Experts of a small language model.
Size: vocabulary 8192, 21.9M parameters.
Training: a variant of SOAP for the experts, 340M tokens, 5182 steps.
Below are experts of layer 8 (counted from 0) of a mixture-of-experts language model. Rows are named router (the router's row for the expert), gate (a neuron's input weights, with its number), up (a neuron's input weights, with its number), down (a neuron's output weights, with its number) and show model dimensions 80-159. Each number is 50 + 10 x the weight over its row's rms, rounded and kept within 0 to 99.
Before each expert's rows: "comes before" lists some tokens at least twice as common just after its tokens as in all text; "comes after" lists some tokens at least twice as common just before its tokens as in all text. This comes from a sample of Wikipedia text that the model never trained on. Tokens count by the router's weight.

# expert 88
comes before: " |", "–", ".", "|", ";", ","
comes after: " |", "|", ";", ":", " (", "–"
router:43 52 46 64 56 56 29 46 44 58 61 52 56 51 49 50 45 46 51 43 59 34 49 63 58 48 59 49 42 53 54 54 61 59 49 47 55 37 54 52 42 36 42 67 47 49 57 59 20 39 48 44 21 56 39 58 38 50 31 46 50 57 67 69 38 45 48 42 38 50 54 20 61 68 61 55 61 56 44 54
gate0:31 59 53 59 54 51 34 49 41 53 36 42 78 51 43 68 44 40 53 51 50 51 68 44 53 60 44 52 42 31 49 46 45 48 47 41 61 36 44 51 60 50 29 53 56 43 61 39 44 47 59 54 47 61 56 43 51 52 49 34 46 72 60 37 54 66 42 64 56 59 48 31 60 32 46 69 61 52 44 73
up0:27 45 56 49 42 61 43 57 52 51 50 63 53 53 53 45 66 40 36 66 57 51 63 28 61 46 42 55 53 39 82 47 53 56 54 50 37 31 34 47 57 46 42 41 58 55 36 45 43 61 45 44 57 40 59 53 70 65 31 67 54 61 72 46 48 37 49 61 40 42 50 45 62 52 58 63 41 53 68 53
down0:45 60 53 55 55 56 40 61 41 68 41 45 60 53 47 47 45 54 50 59 56 56 55 46 37 45 35 39 60 47 47 37 50 54 39 55 49 49 43 50 54 33 43 45 57 40 54 47 38 43 42 58 54 49 73 57 43 45 48 50 47 85 40 36 47 39 72 59 52 51 54 35 64 56 30 53 39 47 52 41
gate1:57 53 39 49 54 41 56 62 68 61 50 60 57 57 53 51 59 62 47 56 61 54 63 42 47 75 48 44 38 69 37 42 63 43 51 40 40 39 37 33 56 35 50 45 58 67 57 47 31 23 62 54 38 50 40 54 49 59 50 50 62 69 55 56 49 65 33 52 60 57 54 54 53 53 46 42 53 50 45 41
up1:48 54 49 52 47 60 48 40 39 69 51 49 42 48 44 61 47 42 36 53 43 52 50 56 45 61 52 46 42 70 47 55 45 63 57 55 64 34 59 36 57 51 50 34 52 64 45 62 21 42 64 59 44 51 66 53 60 61 51 55 65 47 42 47 56 50 43 40 37 39 44 71 43 37 40 51 41 42 31 50
down1:46 39 57 39 43 41 60 60 74 45 49 38 35 60 31 55 57 60 53 56 44 66 37 68 64 60 55 53 40 56 53 58 56 48 40 36 59 55 49 38 66 57 45 34 63 41 50 31 40 35 36 58 72 53 57 63 57 60 53 43 44 50 48 56 61 62 61 64 37 41 46 55 35 39 54 46 50 61 49 58
gate2:46 49 37 67 84 52 32 63 55 51 35 64 49 52 40 59 43 56 47 41 37 36 58 57 34 44 49 60 41 60 40 50 54 41 43 54 59 55 62 57 65 61 35 62 43 51 45 51 35 59 58 48 54 50 47 56 53 37 46 40 45 67 52 50 45 51 42 37 55 43 62 52 66 49 45 62 51 65 42 38
up2:77 54 46 45 56 44 29 61 58 51 47 35 49 61 43 62 54 42 36 63 33 50 76 48 56 47 50 53 52 61 50 59 52 36 57 51 49 59 70 55 56 51 41 48 47 52 45 61 60 45 34 48 44 53 47 51 38 34 68 47 41 61 57 45 55 40 67 52 42 45 58 43 53 53 46 55 31 53 51 43
down2:44 50 57 63 59 63 36 49 40 52 59 53 68 71 45 43 59 76 46 43 47 50 50 61 51 50 58 50 45 26 45 44 48 26 59 55 40 47 55 68 35 60 61 42 56 41 59 30 33 61 49 48 58 49 34 43 50 32 48 52 52 49 44 42 33 46 41 37 46 54 46 48 48 66 42 53 44 57 40 52
gate3:52 53 54 64 59 61 57 55 54 45 62 55 64 57 53 66 51 48 54 57 46 62 51 24 48 56 55 45 52 36 45 55 64 35 55 49 60 54 40 34 71 45 42 32 81 52 63 57 42 70 52 57 58 38 48 58 50 49 45 54 62 48 40 48 58 35 52 71 39 56 40 37 41 66 45 63 68 51 49 65
up3:44 69 53 58 64 57 50 45 69 37 28 49 37 59 52 41 58 58 50 57 59 45 47 56 63 63 75 46 68 52 42 58 41 62 66 52 45 40 51 42 50 30 52 53 45 43 30 51 46 52 58 55 58 48 48 55 65 42 51 46 56 44 47 49 49 43 25 44 54 50 41 60 47 44 41 53 61 50 43 44
down3:58 48 29 46 44 45 60 52 65 61 45 37 55 47 55 51 61 65 65 60 41 51 57 64 62 54 42 56 26 49 49 59 45 54 57 60 46 50 44 61 71 49 40 50 63 65 42 66 40 56 30 36 69 42 58 49 54 67 70 37 40 57 50 75 55 53 61 49 61 53 70 61 51 52 74 44 42 42 63 47
gate4:60 41 30 59 42 50 50 44 44 58 22 27 31 42 47 59 59 57 64 64 58 28 57 47 47 55 41 63 43 57 46 53 49 44 60 39 50 60 48 52 43 41 40 61 68 58 59 35 48 50 49 50 44 68 59 49 54 33 48 66 56 55 59 46 57 34 58 61 48 35 50 43 56 49 50 40 64 51 44 53
up4:37 45 44 63 41 41 34 49 62 63 46 36 55 53 65 51 40 52 38 45 54 51 68 62 46 55 59 38 60 57 45 70 66 43 45 54 39 58 64 57 48 52 50 59 63 61 63 54 48 40 50 55 40 36 58 70 61 55 61 40 40 60 29 25 44 50 62 46 48 55 59 51 44 55 63 53 45 70 53 53
down4:55 51 49 41 44 43 41 45 51 53 56 49 42 35 56 32 58 49 36 35 63 45 59 51 47 69 46 34 51 62 58 53 45 55 54 59 67 50 64 52 11 42 47 62 52 32 40 56 49 57 46 41 31 51 48 45 56 61 47 44 53 50 26 55 44 57 51 53 30 52 54 44 50 52 64 50 53 59 29 50
gate5:40 70 59 57 65 60 44 65 40 46 64 52 47 37 68 47 54 56 43 35 68 46 57 58 58 56 50 53 40 46 38 37 31 57 53 34 42 48 55 51 48 38 58 43 58 43 55 27 46 69 54 52 41 35 36 51 54 41 33 52 46 49 48 50 31 41 38 67 56 63 37 37 39 64 50 62 48 44 37 53
up5:41 60 48 57 47 35 42 43 45 60 39 44 45 49 64 55 45 62 61 47 61 47 41 56 59 61 59 54 52 46 31 64 59 28 47 46 48 49 53 78 54 47 57 30 55 57 50 45 53 27 50 47 35 43 45 34 33 64 41 46 54 53 55 60 47 56 56 66 63 54 44 40 69 63 51 62 35 53 59 47
down5:56 47 43 48 63 54 54 60 49 47 49 52 62 50 31 53 43 49 46 46 39 54 59 57 50 36 56 45 43 42 54 28 62 59 58 50 52 42 50 47 63 53 50 59 58 50 57 60 29 47 32 47 38 22 40 60 46 34 44 71 56 51 49 51 48 34 68 43 45 56 36 43 57 69 53 23 55 49 47 54